Experts of a small language model: 128 SwiGLU neurons an expert.
Below are experts of layer 5 (counted from 0) of a mixture-of-experts language model. Rows are named router (the router's row for the expert), gate (a neuron's input weights, with its number), up (a neuron's input weights, with its number), down (a neuron's output weights, with its number) and show model dimensions 0-255. Each number is 128 + 24 x the weight over its row's rms, rounded and kept within 0 to 255. Numbers have three digits each.
Before each expert's rows: a language model's description of what the expert responds to. This comes from a sample of Wikipedia text that the model never trained on.

# expert 11
It responds to: Field labels and punctuation. Colons after infobox and list field labels, table separators and units in structured data, such as Bowling:, Seeds:, http, sq, hp.
router:160072120152101146099139152092102134151165112148128144124109128137111103125088113134137088146083164175154083181153127141091156134123110137099089148111130162143116115124126160155124087135094100121117146109131132124095138129117143167093176133111091161122112139124102150143149126099134115100086123125138168086090127161152150129122122090119094165143134186116108144107113149088140100146134152104095138088112120141117144130143115091103115184112117149118107135119144131114100133116147159145132119125122127095133112134121158134123116150139162135130154097102139099080115158127132112150158115080130143118115104114111099131127155082110099119157131091131139156142123139144134136141127080177153081130099108088136123150126167119109123140077083126111127121074150151087139106087081143
gate6:119147141139135127118113151101119090145125105161149132123119135125105165129110108156103070145158146083113124133130065095185141113123120116108153102154132106117131126123086089090120104129123117174131103116108106122117109130138100110124115133120069121113122128097105121127134112145116116151140146145101155140149125127178154155109129118144123067106116132130119162104133106128160133140119097168118142135186126115116148148165105121137109099094174153147201117115147141157074122065131167148134124147114121102137107133157140110200134110122084115112133157118160103118118131139131140116128074091070104152106130114159127174153158088163148086105150099125124100107119131107118163120118129094120128153151153101165092133149165131126137156146126116115130103165119146125157136121082122
up6:114162095085176129094134098129115103134109122164142148116141117116121129125141078123139084134125083098121162122146100127134141151108127145143121130167123131133098135148130150092155109169135113134106145096191098155158135096101104160149119139138084143142086124140104106114163117129146114177150149176108129134171147119116150145108138116128133115112130159137137133144161145120142089117147152104114113156169124136099117140136137167142116187110160138145100160159124108099120121102060139131096124093113096142142095154138155115111107110124148118122136113089143161069171127142140106108159115124104092172075149109163139107157108112131159094149141097112091116147189158122117122114099148087159116152128164146120133125146136135141146133075082173119137102110147128144142150153124113
down6:151148098126148154138086105096147139139139124124095115090137085102116152140071108114166124141160166087143137128118070109102085136133129122130092100142130104097157117157156092130176154138162121160123101145144159150100139134140099128131126109114152162099159138109118138127136104148156124134134115122115122120155121127130120174109123197145109163119062129131124135148105079148140102119144113108107142132160096104182107136198099133133109146136117138140132100105135108142128135142127129119150131113112096108082128140143131158125107138124120090078103108096144104111133148171114132121110105164115106107137128181116163144127168096154118102126173143129141128156081156122093109137146147141125135127164142163135088150117118147123162160162121134066147174113119107122167096087144146
gate7:135124120112139070108146106145084138177160162146114096103142185139139166127105124125125130126128125138130139151149149124112148130097161081136137141175168153140142107142068117140072112159106153102159171110189144144095154135154123133144128153076123123087134157126147080126116105136104124144141143131086140074130102168084129113108123142105109155086139144114084101168101099111082141108126089105151128129090096146126112120106118127119093132093128105085143100147096120112160088142167133157085132168115160144137143149125114163135130149108073155135124139125126113106108132143160104124161128136131093140135116141144113115092166121136145087069111130130121137159133107113107158130136113136158170131108155111111126125126115152143147124094112134150099149125152132116173122143125134
up7:110103152111136139111149127145099135130128103126116108107150108106169149143135064130159108142120094137101193108136183133094194153147115133128130119143144102180124128162105153194064108148131116082109155155144126134145127139132135153109101107118121106094123134114132102154146161147140130158130146086138118129125122090107104162128118145118136113115145138153137172170105106114144127085087110116132154137096078104109091111110090097112138105098150127130144121140122129129149109161151105170110131105135133163117162139168122129148124139104112094123166131155108123139126133167118154133127129154134141142188107120109107101122112086149140145066157119147095127086131128110148148122152104126110080124134106072098125109092105154091079122121141173120144147144118141175150114126112145
down7:109113148167110151169152155098106124113139159134112153073140125136144173155123055072083113093117151101115151147143132157119140169135150145138116116121127086138134127130116150151155152103136108102097103167181152144137098135121129112135124114129150156124141119128089115152141074120142118145135118136152136128092116134143154154087129149138141134122085106108110141083101110128093134098150129118141104091117116122143088100133103103132123083151135170106143100141123124096156144111166109124163123148082137091137132142113083197155110149119076127105099123161130160099182111158127153149138132113172117084090162127138103141127107145132113100085108141117131135117163134151147086116117148141138131153140087135139118133110136145124167098141183159153100121130153138106113124125168108
gate8:139095094082144128123162119137110147110121159097131117134128120127095126137111116124075106129133145154160111127135120106141131167152116150146152128116117127121124097151174110104113090114129125127179117099133177084113152138116168123175140135085082106133108119113123153140108153170129133164157116139159157140133145164066124115111172124139146188137159138149164089109180089134068119136124100114123134147151108113138114092140156155122106152144095106151142125134118119145115111108121147107117128168183168156086141068125117123147137140111138132116089156093157168122110135123152116141095129121134158096156156153112123151148100130160127092122127144099151097144136114089138130126114092160177149169163118105134156112097163088155146101145141147113123173114107162143146139125145143
up8:137147131130128136076106127140173149095119181111154166128139120179122125146164118113108115114169139186112134124145123130113153106137138122156136113104096143172138109092098107106155113127099122116101110138121124145125131145148137103126115156126117175157147106110111099115142167104150134118146132124109126126106086101085115152148141177146116161130178115135156143168133167112122131171137105156125125120127135130127154135081148136118145114175135144146122138131094170151144137144114116098086111156152150094097127119130121153111119154123119118106111184160146127100115138089111170178096169115163137142128111084151136144114160135118127117101117165103124110131120108097121122109111102139087131087118104136135180145134185087140134099137163126174078092178098143116096115076109093
down8:146137102123144074128142147090116059121127145155104114141127160153128168103107120107134086108113109103132082104115126096174131124107150086135087094117090130150132136140129169147145129159111139126116130098126161141167123121155092146136128131162134085124135119087159147098151119161164109085149135133140118137137149116136119096142102120077154116123125123118111128154100133118139118120131130159183112128164148108128150095192122128186100139153149137139129123089136100143135134143139114112045161134140107094096123140177131141130093114134107106138119125137132132094123125118120119141116115174131146125136116127164142113132139109160161141093094115144146125163105100110116117102136197121105142136099133085155120099124063094138088122131108148129136121155143082125178084161152123
gate9:130144127101153138135137060143089132134157175075108096160082164118136158111108112138107148145089103138094160155136155073122124156115152145116120167126134144125160091146115137121107192105140124114091146145120123166119136130112096116110117141115140104134109101118162117144132069106142129129128138141094127150099104150127098122148127148133099124154148116093095134166121168136136126169149134173109162130122112128117130140077124155168126146135120110093093087091178132134159136130125137162114141155099128122156111138162110153170125137129127141086083097121112108149113103170145096116122107154103136066126098106145113160099126124171137109114107125062124178113130134112146108128091133167142109143111128127130079119149138139187161114108140131092122127111155133114116108114134125
up9:112136117093134101129105129168101124142144162088129111121110121153124111095128152160100132116119131132110140142118123098115131117106126149145100138107117082108152097160120160121065160145149095131151133122142109141134139113094115102091091122143118135117128126076131096105152105144113155128098131117139169113126091149100118119109182139084084144094135114119143126122149131120175131102137133186118207160153121147108151117120154108133132125167114135128098119109129119144082152087156087138127159183126126097078150176153154185165126155100137150115127092162147170116105113157119114075125137151160114158110115118137113133130132147152104110107101095113149163162138123138115098080118154158139122116113108120138124153118158136169130135113164137108134171146133136132115076134175091
down9:119127159173168129102132110153166165151112146082159124150151171137134161121134139073113148152123134120098126110104117137136101147157132142124125103137110113167128088131127114129112187122153127113187124113101130169116140132124161137114134152167088129120143126120091128133118136133106134130108165156116155123117104143140152137128123144148108091112106102118100119083108141121144123104117113160121175123130119162140132129114143160142143073131099147069105144087164134114160083132150106077085118122114185146135107157137133119132107070140124112133159173153105143107132132096160096117104128113156110142137129128127093156177147123110123108162114116128100154168153150123130117116122139126116126083174175119111142117115122128112122126106142107112112174126097082166211156157146161
gate10:126133113130111113097143127116111161148183071110121124145136145106134155102144122119132142127130107137145105177117098138153106130154179079132085165108161171138132110149117127133132137118141077107124145163143206111144130105147079117098118156159123131135167165187146060119089096118157132138140178135135088129116173119133129101145144145139115113137116151123109136138133156131102098139120133140120120108112128121134111100113134090130121135116110100128120163076137142127137112116201175161139109135159143104145120122099147126165174150131188115131149097160136107148129122155149147099139145112106103163120097140112124139137131103094100128102131112140142104094128109148119129130137163105113179173124105137103116107116147127116105154185090110119184098137134124118118094120104140
up10:140134087076149125109121132112117160141166117124166135135143144116147142124175161108163139115100085134138131175119147142138104106166115114124077144131185126127134075137117120143088110112116105124122123151109162136141164132154086150156118130157095138106164131136125099095148085154152136150110142177155144130065166136121125082127145154134159118104149137121160134133160177107137089170135132115074111139092118117098129113143115137146130127127123088162085120139098109132134133134139154130128105147165143099112137126109146069121183129120175117092133134131114164131107120110133167137135145122163121109116175108064123131143126126087125093107124151157125115113124139104141134115111150109059140119121128121145118139105090111136120107152095131168145094166125105180094117120092136
down10:135126117090160138130170112133124103133112145162146156113147112114151115153158138097163155158109141167108159115157126157139156127176099107105166127115142107163088126149162101096086140098124143090109158173121122156145097137103118145156146155124124147140088094147124151098102145193096181122116084098094108115122079156150118143109140125122084160147116143157177111155175152119154139095123088115129125146158116125152155108109142113116161098165120101122074132137121119129141142136139138106146128115126163096115132148121107111104140125127118158147065142064111099130119163138131125135177122148120167121137156126164101122082143106177147095144110134123122126111119146116183133126099132128131138141123152147120095126140137141138115110113135151168118173151134148129162105102172106
gate11:119113123079127124100112103110134170155123138119114127171131120147108102147106159154143104155108128125122123168136130132132121104126118080146104170113108160138155129140095118120095149100110127128141105104103114087137098145131119125078146120100131083134122158157096117159128127138090080150151126103106114185130143144127079123166156122094118101165153124128134113164121154110120179123141125131110116149124086159104126155114136125085111115142111112186080118162141112107105108099133097159085107142173129146070108123133126138130120099134129133088129119143135142123136115109184063119104122127131160137152156156123129140088112160197124164166109133138185135110155093088147114106144126116119122122122108132150126145132150116143154186162109134118089126127101163142102169154109095
up11:137112136160112138176110122113136132141092100131068126133135143105145146113120109140113121117130143147149107161094128134153152159169132092081127121116115110130106149147138140122126159126136126085150136174167140140173124087119106126148143126101131114125138094106153177111153143083125140073147138156120125134102123110165100124122118129143120166118100088168094132106123119156151106124094145155116150120144150141127095101134135147134111181098138110112077155118186060177102149135128166130124133095105144138122127102112094163125111084102156112143115089135137116158155093164123118120118108146151095132123142156189112145127135126105145128161117102118091140066155144105119170151123108097148092150193108134091127147117145192154114136111135119116167107129102128112158136126135121
down11:138149121117129134128123079124146120124130126125107123070147131110168096126167103147108105110151110138156164158082150104128113128154125121101077092141121124087117132110100109122151145123105104126139081163159117160108143122105166103125139156119135110153135182132139162115172105157113156151187110100095164079135099108138116153134135159114098147165124102099153129149146116143144147151119125104132149155139161135138122110126135101166131110115153161121109128152164126177104126159085131122126099160113114126166081069061098137125106154122125133134138054119148102136132142131104129136105088142164114105093117107108104137104102118135120126146120108067118124116112118138143144151085096161099098157148127122105137136116120129081126120107134161076147124135121124132098191119135120
gate12:122112109154114161153118153132100122147130140138122156121134160106133103108077103147132120182104147154132110175156133122136127125117174081149135083098092157094114133118102126156113097100126146168111127117101115138122126116137127109063163170145100094153125146132124123150072116182120109063089172109100146147126131138105151138118127146103128133095107107094107147156149157157138115115116175137138172191118107139145110135130112086132117137166138127098116127117156141128138144119129131099140097146144106108106139069102140111138113103114165121140145096143105107158115127165177143144121132163118126117162110149123137127079119136153102116080089129078133138123121150130150161123123141140135139123112116134150136135158131149171075199125144131114108127150141137095166097142142173
up12:146142126152133141133141139133108146145084105129121156122113151091092131099122094140105081076136149104119140142182160153109152182136122077123136141143085129130115155134126139123134139115128137157172146131114113153070134177125145137160120156118075126122105097123124163114135132135147128125146120116090139125086102124143145146134148087095112105106127146115123148126133101115120148112124152122112123134181161114080133094123127107137136108105105135110119172103139130096136122152144180140104192094130149099110124111144128102162182142139137123118100101107120083108122117162088135159144122103117137153136136125098118167164100120145094102121127150135110115173159149117149163123123153096131122187087121151083126134165164126152115120150156101128118114115154101074150118106213135
down12:138130149173129114063125125104149150085148123116110114130165117163101162117172123177141077155120102131119135138139162110131129120146137159093127103084171135103145127090137107127141123142128146099172155124151075102171114089092140113121131138148133141135087158040140103103116113121111107132140145171157098097117095146131103106106167124114146130096172098089125115146100170118124124113118114094131165147113148175096147065116120113152113090155175144140079140133111171117149148148089118112135139112127148155151149111150158156138134148110145119147138124135108120123116086111112116113146126113133087145145091135112090122146099151093097125097125147137115125128122129160138153138129098134127102126144108121111164091142098080148100132129146158134102105150102119159107133153142138
gate13:076161093128125090108091131112114148121087137100143082163118147133136162119131136120119129142152150132139125139136098129129170069125121096113143111089132155136184133181160117109103153112120121101153135163134113149139112104136153127154161148106115155089108098179106120124147119089127105169170124109101081132133142088095139103133068106142112148128164152103104127142169137116085110169109151133101138137169137153125140115166131116093129113131091116121105090104148138100139137116103142175121120114105114129111120169124087132141154125093087131094127147119145102102083146095126161151166154103111106121165127089142167128129135102146136123161082155152162173148149142126119117123133150134109125173110101146154146124109158121120129150121074142147115084141141108130120146170107123
up13:124136115109127114112136086132148152113112113139075052140150144121088195130140141102076113146143125100142159088172153114140134071123146092099089099127060133158131131087093159099151117149116130152148127164114101145138099163142141109135152126081157125113115115144124148183095164108133095137113119076153137144151149127149143092131103115131086151146121110100102130120154135102104090137134160147092126134136153111128102161108111145133117154112121127143110114136118144166176107086117148180111135131084122115123106129132117133151102126138109111118108143132118104107138098077127153149150121085100165155100140109112122114119117148131121115154104196141140133108103122122150105132114135151140070157104124150151087145141162103106139098132143153114139148107112101116102149136114138
down13:143120127146103107138164120123142119108121101106161144159135132105153133167096135127111084146150108123132133123082118114156112139098126119122116112138121079141154151112113150152166137114080098104125069133099106146118146132104138104104124141102168103157108145122158095146128141126105131111111157129153167137118106116121123155173140134123129126143139101101078138110047107130124152143066079120133148107172158137106107134129120116169166111145170174208168139112118114141125149113151081091171091129150114134099104149132123155122132172150145138133107144134117140094167109147163135126142135163137109121113151095179086145165128125168114147121158143124135126096091136153131136127145102115097139123146116136134167162169127069129103156165130123136108141107096130122097114105110109
gate14:151109117147131144116136135100111145140144103120112145112155147112128107108119146121116151157111143141130128132157122124116159153131168146137154132120072249140157138122119137143114149173190123137161143112131132140095079128117113166128119117139120124120116198142177118113109112113108141141125133107109119112104158140144122133118111148120091115141138146116121135103159101132089103141155141101152114107126141078158151106134156144106099162146155131099098098119165124119130090133143157126180160118110133120151103088117159100130159127157193120165203126156147130126140143175134138151136115122082170105103127159123122115086100100124133159138108092158124120098131164131154145145091128129153126141108120108112115097179124120097152142135101098106131115113172135123160153100118124
up14:124096137124135151091137142125168099161141102111126112093128113151134142129159168118111136140093069125103117135162130137129144151136137115148149144112107203139171120116156126168115133186149143101141167123150139111125116105114146182097165150141167142136126171146162120136114118118133140142122140115144116122100148116142109114117090126109108140112164159119090132081164079125112105122164153126142136126099113117138176112080183133125115118122155102091105100135152110126123137145140133103116176112078146129168078125069148135130126151133165100150127123149112131132117136145132128127155092113097127079167129127140099117117126110127119112181089138124125145100164129110167120162101117178108119123104127116147099126173131112083147149121079093117140152096178127110152160142093137
down14:113144138084133142128155131135178104157132146119131131118108152164116145119098137169107155140118128109108181189145143140127119142138155109074123105121138085122129137119128113117109088131121166093147124137113102135142094135162149111100141143158162154115145114131166110180127083144080110140173122153102111142126117112120096123115161163181167103131103160123159113146167172153133112103132115168142168189120099076163144125123125177095115127166127149142123132107104176137164137149174132104110112119105145131097142107114138123078148110142111113121129120147155167151117079096134103120102133139119132158128128108111146121117119113110118173156136140109118116132132089137118134130096184116113160133130150131116130136151103138100142144164191115137110131126123114151145139141208106
gate15:149136155135113117112111122113067144116138160113123109145102153149141138075105120141098128131155131104120132121121141126107120135129134181135122118130134136121095112130161147161138121134104092144120092101151106116100137152091152123110177094112098103118120158128141129128104168104098092124112100066081155125124125094072105112124130148110096154107154101114103140118128096096107112171142152099138154111135135122131109140105153155146122115097115131091144070128101108134089127144129158142139143175171152117089086122135111111138130138135110120119129132150097161125150144108100186113135160179130157128136149136101105136169121114134138117081103176177166109092104122151127171145132085121124138148121053143109119115163177167110137117144129124140141092155190101131151138134121107
up15:122171174142140143140124120115131093160113176115154116132097146133129124121102093114099113151124146116134088123137140158108138125114122161092133123133100177142148133101129129084140173177142171138112140133157153152088149115112112130115154140124119085108104116110153090095142141108129162105128125107091109155161124151102145143136108098107112105144120149095141155186136165114115093071116099132116152148114137134178129138121116150113113133152128115140126128117141160124124097138140182141134140129099110106139133126115110088140065153161185105120137192152144077144131121158122126131112120168058148123122138112130063109134098152121126150133145136126088112109162133090108113134081107124119119136151092143124086142145150145139145186111173105093115123115159115164121137115101157
down15:125082141105142135151158099099128124152157114107111131122120169085109177137126117075145126175134119089134143153123065123167125110106126102158134146142094087109098132124110158138123104142129122140101106114125161121085121134114113118086183114142118147165148115081143097104096142108102101132145074149105104154129131135139144124102134129116156113168102119136152114106075149113136125137128099109161148169118150125161113100165121130107151144148094134130157123120139147116104060125119135111128140097090112196096164156146109117133141080080132130133124165167131140094140112106129141112115124142147183168114120123128153123167128133136154130127108114112152167142111115127115141132107178116110138117099170171147137166172122129127159110152139123129137072152086115105170113134124125
gate16:104117124125146119092111101116139118151141134138181088133131137155109107094094124158096103154151160184158117165120133134167123151168113089140105129133128198128137109146135130092108134148096138121145178185187142165069117098136116150169119115146134137116132129153144137104171143104147112105113129111152113122159104119107145115121069143147133078122148134163125115131135115131104174137128114088117109140117105133167104137120145107123107132178117090075129124098120124128152078129086129113115130125131137152123134150148081135096128138130189141134080132115152109121128111119154128091088161155144142099117119169155138141121137107112130114140125124108146174148175116077120144161122092127147142144161096122147130095114143108126116110162121134079126133135154173132150106175127132
up16:136112163138110130105110131096152124136144116146097135152120157100097139106083140130111097164154117116156104126134119096158137145144118095099105142095126151158122149103135139056133099126086119142172179173121136122083100154129126123145134118113157124159084141132180136168134092113135113107133127127131127125135117081153125162130102128129120125147109146107168118158115094115158100160126095075093143115124138149122105150096149131120122187149141095097116103116117127104068131127122105112121139124095130142148125173148128146099135152137140143132121108105128071117103056174129155127109110129134129111101120135130105158138114109085117142174165142139122150152127112095129178166081093135143122137088177098169140157138142109103122119152099115145140110071117130163138111142097147
down16:128155123164146122115140107116128111119132127108145120146118132157139102135098106146136162129120137125125128130108136122173126127103141087129118118106121116177132113124131119122160128148130128177113116103130165111125086125114127161150087124119118168146120134093175123172128164174108154094117102109124152129122155133124147162213134112107132124168146131122135113097097128118120113167141068188130180106129129108162116139114105099130155098161115163148163109113159127143143129111126111134158152090115147120128101122132111117149156165154139147151129126119153151173146147093113148086124104153145150140111126092090143111170133147135141108170082091131147098104130177086149125107166082120138075095111126092126080116145135129089125115111125097151176141087171134133139171099097100
gate17:115110139151120122136168130134124147167093132099102127118131160092128113135125120140117122144073140106112127118163121137141145162141132090096121159125152123121125124138162138093146111124138141109137142118128094102118137179129101094124081168174118134130119129091169098060124127117109138100144127093112120125089151102106137166147092062106139093125118149155165116181132118160143095168152135180108172115123132121112140117192160125111164173141091136102116176127136143116107129125120139113142169140104184097167134120142091142130130118154122151137110145167121101112152152129094121120110118142135141119087092170106098122137125136092118140161108086100158144100126133142122128127108124140178083133138181136119093091123170147123113134129115155068116141098147119151129134102136122
up17:117139126153115115185108129141121143121081093143141139108168106131143122113124072129099165083115132111087133140088099076124146150103143179162110119122124169095111122066141089097130109106138111118108086109152081132125121119148127134123094123165162139150103119079115127125129137132099154130092115119142148137103143129137129102075144127142171140128110119117117152071150114110119141119153161131120159141140110103134142132118131150143100108067118102142108160165161120155127140089138123125138114177097111123109092132132107090114105069105111128138134143112114162140100142144172112098116149117120162124112141140146140160110123153157102136142106113156148107146137138138150139159144109114131122105102147102125150188115194162142165134117131115105112114078128190177149144108118117
down17:124151080145104169090164139149108155151103135137115130122155071104150126140114134121119144155157102178113159103116119128139082102192095157175108144127133134126084108112102111130145113140141144119101154129144069149152159112136160088106121120096119150105093156169140112098170084159101132140109164149105122157138122148147140113137127144116110108110147120136174109111111171130089140110146153135122132072096144085128107138130130071150168132099113156118094140119127137147118170114146105142134156125127189138124105101162096106102105146151109172149114113164136133115181113162111147113114152159131148133136145130149164151090177154120115146125105113152117157124137151147153133128162101114123147150121125108139084133129127113078155149149104168118124135158108131126130099123154157
gate18:126111116127161134094128109132163149131160164147177087134116145150119127120129127131110111155137160122133121158135092123137116144123120134165116138103169182085116143139151123101111126151128118139153139088158122121109107125116133170158152128077118114130142150139155145094093137103095135111099094127138121112100132146144141172100110137140086153127142168116150115112154138142100122137107153112106152117152121096176152172133173129081131152171120129113105087099145120149166129085099165112073109096075114113111108122147120143137125129167179116126114175180123148110169125159118157147118167125062165117133134148125124159148066135134115123116119141115118073104135173154138156116114119132147131152126147121126171091162157087150116154123136162088150087118130148140141152120130125
up18:143104124126104157157106150146123131111141105126087144129174079087140104118104116092139169128137132134138147119123118134090143096128183163122141102118108114123109100129115079096137153117134084124096180119108072154152151140150150096111108106141139101131118101122093104125091122144128127118153129163131137143110174087126161137134103121113148076122126099126124137099118143138156130086103162095143079130138146114121156097117146106143109125138145145157128215129153106090123103162157125156146151136113116128108154164100149111101141124116125074188152150151086064102121127124109145138143171160162132127105134101114158093082147121102131127131167183150112152149108110122112126122140151103129123131121144110146129154147124135082142095127137148165102141106114120115080119120124162
down18:110131130175139148122108145127126162146117153122110121106142140137091100125138111076098141144118138112107081133122120136056141093153101153133128107119164164113122140118119060128117141139115151137095138125167117124041141124129110146137142105113068150092134149101111147112125137142143134142094200140115138134138145128116121119144137170118117156104145121124115093149119101113128102082124133119112073088123117133143142115114104111134125185118124139109108139114158092100109099157137143156126119100122100144146158129141127110138088135148098148152103094146098053075111162141118137142133154142081100105115162117125104117131129118115105097140126137117164194136093129136128114149115105177162154130110101130128143135098097147105098143129115162153135141162161163130163118132107170
gate19:120154132130203127094115119145109134157109154097157101093151138156176133120151183139127160089142086107112180111129155091108138108157134118151128069133104138090083102166095142145133161108186136107124092139120119131097120085091104140141118164144106155171165158143136116115135113138098076135163090107164104117131117110155121138119115121156104126117162127172099141097194140133119125133119144140158133140127170104155107117139141110136133106110113094137122140119116155115111101149132102143138181085157084135119162135140098147120136159145157111146121160140111136158122150155135102153106116173115144080160136125144111116088119098117112148117099138158126156091143104118137106119128155163153127161115152137124152110096121132134139135140125134083137104144116134090145110121135084
up19:119117163153166137092130084108101158139123171114093117103108125148154134111110149101134130076097093129149128113160131124121117116170120137163146139156114154137089104130139115126140133106137129151131128128118148120139133141084163120166125091160112131133145115148117112158176087127115119063126136144148097114195168126107168108141145118147124089136160102108133100076124149124129143168124150091166124133113135137143143150076143100147124129153137126094116129145128112069125117186132151088171122141139133141180158106129130170126126150154141141140128113115115108127073165100179148148091110105129105105155151106151143092139131111088143154125139119121136180122183101163110096130151118131164120111155158126152145126106104102141120173110128128102169127091116161137126117122113166
down19:132166106142147168131170140107126165096137193103168149163105066097162117135150146117164152124104109135127146086147128144132104102124156146128116156151133114126084172127130179113117127133140139148131172095145137131107123126101091059152126126162131115135119181118153087125106139144096124179111121101129144114133118117140122120152126106125086133142105122130172111149131099139134093124114130149094189159116149135147133163123133102165081131102166124114124121115090138156129162155119135131108121113109159111149135124159130104145160139094167136126129155140149102113089060105147124115136164092082146130098155073156132106102082083172127124150090132103105135121143140117146135156101097131144136142119107115143134073118138112131121128101157132101149136128114123119147154153110113
gate20:128109136145109147155142092105125145173096142175147137122148131138118137114127110175118143101151112149160102136160111151140175150118147139158104119144113181138104103091136136115162128166117102137094177099171117118113106099138112104097153160106154079166100147148123126131102112171087083150129120114100125128133151123117125144123138073122148087118138118123156138107092119150145157120107123099145145145168107106132113165155119149125097109096131166113142129102118100115082124135139136160122142138154119150096096128108150172148114073132156086117139124093089096131133137163123093140158143110077150076127146149122138120065162130145104146139142140150147138141138084107142187135171126146148128165101144103142092133133116133141176138126121151121135118075186141137112128133129119
up20:107148151172142155154144150090140144130131129124110117143078133138133152131103096126075115151135159154149097123128120104176109123136137131101102122108119123116101131134135116107130123112103148112140100131118126101134176106120122139099169136123151077128139123136128091128194128149136159125148160160135146123101103162096081129150161140096150145141159128143138139115142137082121136102087114097122124135121152145128128109117145122152092134114145170153111112130148136078107123130054194145146136126165127094166155112112123163113106136128131152143126174154156131133125128099119102107138139101098112121145145106112084101087135131140092123115072149131150162071116158179097109157100111097076148121178135104128148129097153138134099123124128091131080125134191132089132146094107150
down20:139140135165120148154095116135158133116132113083149155121119122120107138121128165093104150127125129143140152170129117123150155171112134119122148136124130154143120142120133113135130191124106171155123077134122146147171103126114115141093081119126124115108110128079144142078143137127139113144082192139114149103142113136133108104133158104100101184149157114129112105089124099095120161138156150106158104136152116112151141071123124156147161114123159138130136134138140081162154180130154135108147094084149108072141165109093112118141124134156126128153090132114135157121169144151171140158110141076121151084081117140081124145160110133108139088148119115099125134157153087151135137161133129171153095133158097138153142126096125137154157142097099150147163084138154123153111119161151143
gate21:117165112131124149097130151113129101101098105096117125136155120157145123092139151144187096142111077118113126106130162082119114144095144123124111145115135123139115143109156079143132109118102100125142133137095136116125162108108187129127118167106141110120122109112129069081144147119120094134153057146158100116127150128134158139142111147087133156077113161088076112186123108101163143134158145112116129113100143140138131141107111166158117131147162122142108112128142144089171115115111125116109120132138080088129136111120148145099155169134165119138132092124146134136076148113137104128117127130137117089142124116169138165106099137140117149054140087144120115088142138111143154143133122138118099138116068108172131102162149178134125142171116133103092147159134129129117144159081143
up21:070109107096099119132146151118126095107157085144206128120117130122128111160149147146131131113158128125174122086119078161134116115167167120114126089136093133122084126146118144125133125076151152150109141115128117112141166157137119107137096159115131139154131123151126129108137102075143144155107168130090083140098073162118150148121100129127109152107118128077133102125113182122170152166134103168158132145097164105135100107133161109123159112147090085130138101127108136152099119129146138154153160125188130152121130122132117137135150108117140131136089141152129103141135088093104137111112171103138110108112125129104139116121133117146150114092120133137091098113100134123101113124115147093119156122131156061146135137113146148142107134083097104157112075132128094118124104079174137
down21:128134117085143127140147121123130130145103102132138139161121091127121115135119150144188071145125165170126117105187151091154134138149119169105125148103146084104166152118142162104182140189155145123119150097133111178127105132110107131133097105158136103129133161147131107174146114115122101164131103118158096141146129144091181112122120154130140098112137177127165110136165100171160123138113135130096153143098110126133092144154149110139124138131181128128125162103125131160130142107117187099115140149158130095134102156118105127135126121111079129156127135079127133203118114139124154133126114153165096121120116092124128104088142149129121145147112126171147129125169105120088123136179139097103100092087154128125136177133150152114112150087139102143109141146158118152109134131113125
gate22:135108102146151060116140135099105154116154097113202126141117186144135122149115139133112097108139116088133136121160113096111116110090143109110146124127153172096130112121135132133093104114140111120123100129124112116118127127115110136149120155155086117172143143165138128037157167073098083086113161105130132114105135154119111151150121143109098125150142135126112134119135109124127160157131174147105134103176103114149092149155108130143108127120142117125105154143138127097124093109148133164153173114177114103101131123118145141108130146136165136113152136104123146167109153126168165187112113104115112144127169150111074152093147161108114129162111149170134123125124124117083158158121110126104156142098098141123151087168176115158113098135111129135103131155148132095146103112127105
up22:132147142076137157166123069112143129117120136133064105117126125121112094110108140125108150104127160147120148090117123158116174183179113172093109111138115124143131147148129119117115158108164128101140115120125174070132138067117108160125140074149158096115115130146142141155110129121181174149137138116136120164117124126131135109089119100158139104163115131146124114099116116123118137138136127115145138172136146142114130120154133100116184136167179129122147157163140149132092106114051146081098115116123111153115104127122150117115166114112124131141134149111120152109127126111144130129154136117141157069107127100140174108140101131184142156103129107146126088107123157148113112159120131127163122116153136178127147125123100131139112192099159118109085086137114134119100131148102097
down22:109116158109115151107107100156107131174124103116100128137069163137137138153121101153131146129123156144067127129120063091132181090150148135180084105145118167121138078168111114087104163101140095099135140125165153095128099115119132084128120100135097103143127131138156122128147121158147155146101114124144143125118159138134104143147100117126133126109087117114112144120131109114114145134116152108054123092131142131126140155124130138123122129081132119134076089130138114116144122106137127135107146123157119167126177130174129104154171133093142079165138087121141112125128145124131154149094128127118121102104102121137159146139126094115161124137152130116118124117155143133139147142142114148122140098163110171150104084064165146096193121082128165125145168115126129119121075129122159
gate23:100149112134123080147134151131132107139136122113132120082156152104114113108113171118133133120128164108130081075094185160137161112123155126107150116152135146137162121103108119075117106132154189143165170147137139127127102120133158109126143160136102108124161149127171088094099106118105122133183112148152147112125142181109134187143104111091128118101137108102071083106126137141097125108117162134155127147148086151106131104150109136145146159114112109187159137107102118142134113150105100142085137120092155116143101137139122138102130114123151109112135118127150127107095120154149140155101119147134119131114112175156110113162143101137153140143122106150122123150157116141112137102166150113170168118141117153121095092154143113124107162152186118089099139117127173133105158171164092
up23:087155082126106122138121144157154122125112113137099116106147134151118095106116125119117126140136117152102119105116135145131136123160115158138119115125175107081126089132179112122129090109185149115129167115149150127134120144124148119160137121096143133159138144154096138170147120131096141095170136075148119131152146073168146096129129142126182133103140125134133096115141121143164113125106159133057131132141134126141170171115100134170158132106138069101110127136137114130129128155084103067129092162093159104120102126115107109122110119126141149147123139153079132103094140123134140149094153202144163115125110117114144130115081133154171117175104133134150155147083124125156089147151142105134125122134069097165141122143094116088099116148150147153137127126141136162120087160121138
down23:133141150074102094147088131133102116128093112124114120124169118155131130113112140100152097104098154144107117142188197157119156128141129177156118150150132108135120153148125115111134083149179124102159138123134127160131102103136102129147130135130141147125133070149111170123138131162113111107145105096132086105083123149095132130147113141103141127113152096138078158146117191107131130149146111166149112106155123122122124173133151168149134054098118118101070128118089137132158109108158129139101144133117118120136144124143133152154160195089113117134105144111141150124154139169139153129114096131158152119103167115088152107115125142163161106159119102126138139151103119138132109130176090108106102151136121125124120126110103136098138128108104141135141191108117072138097106141127156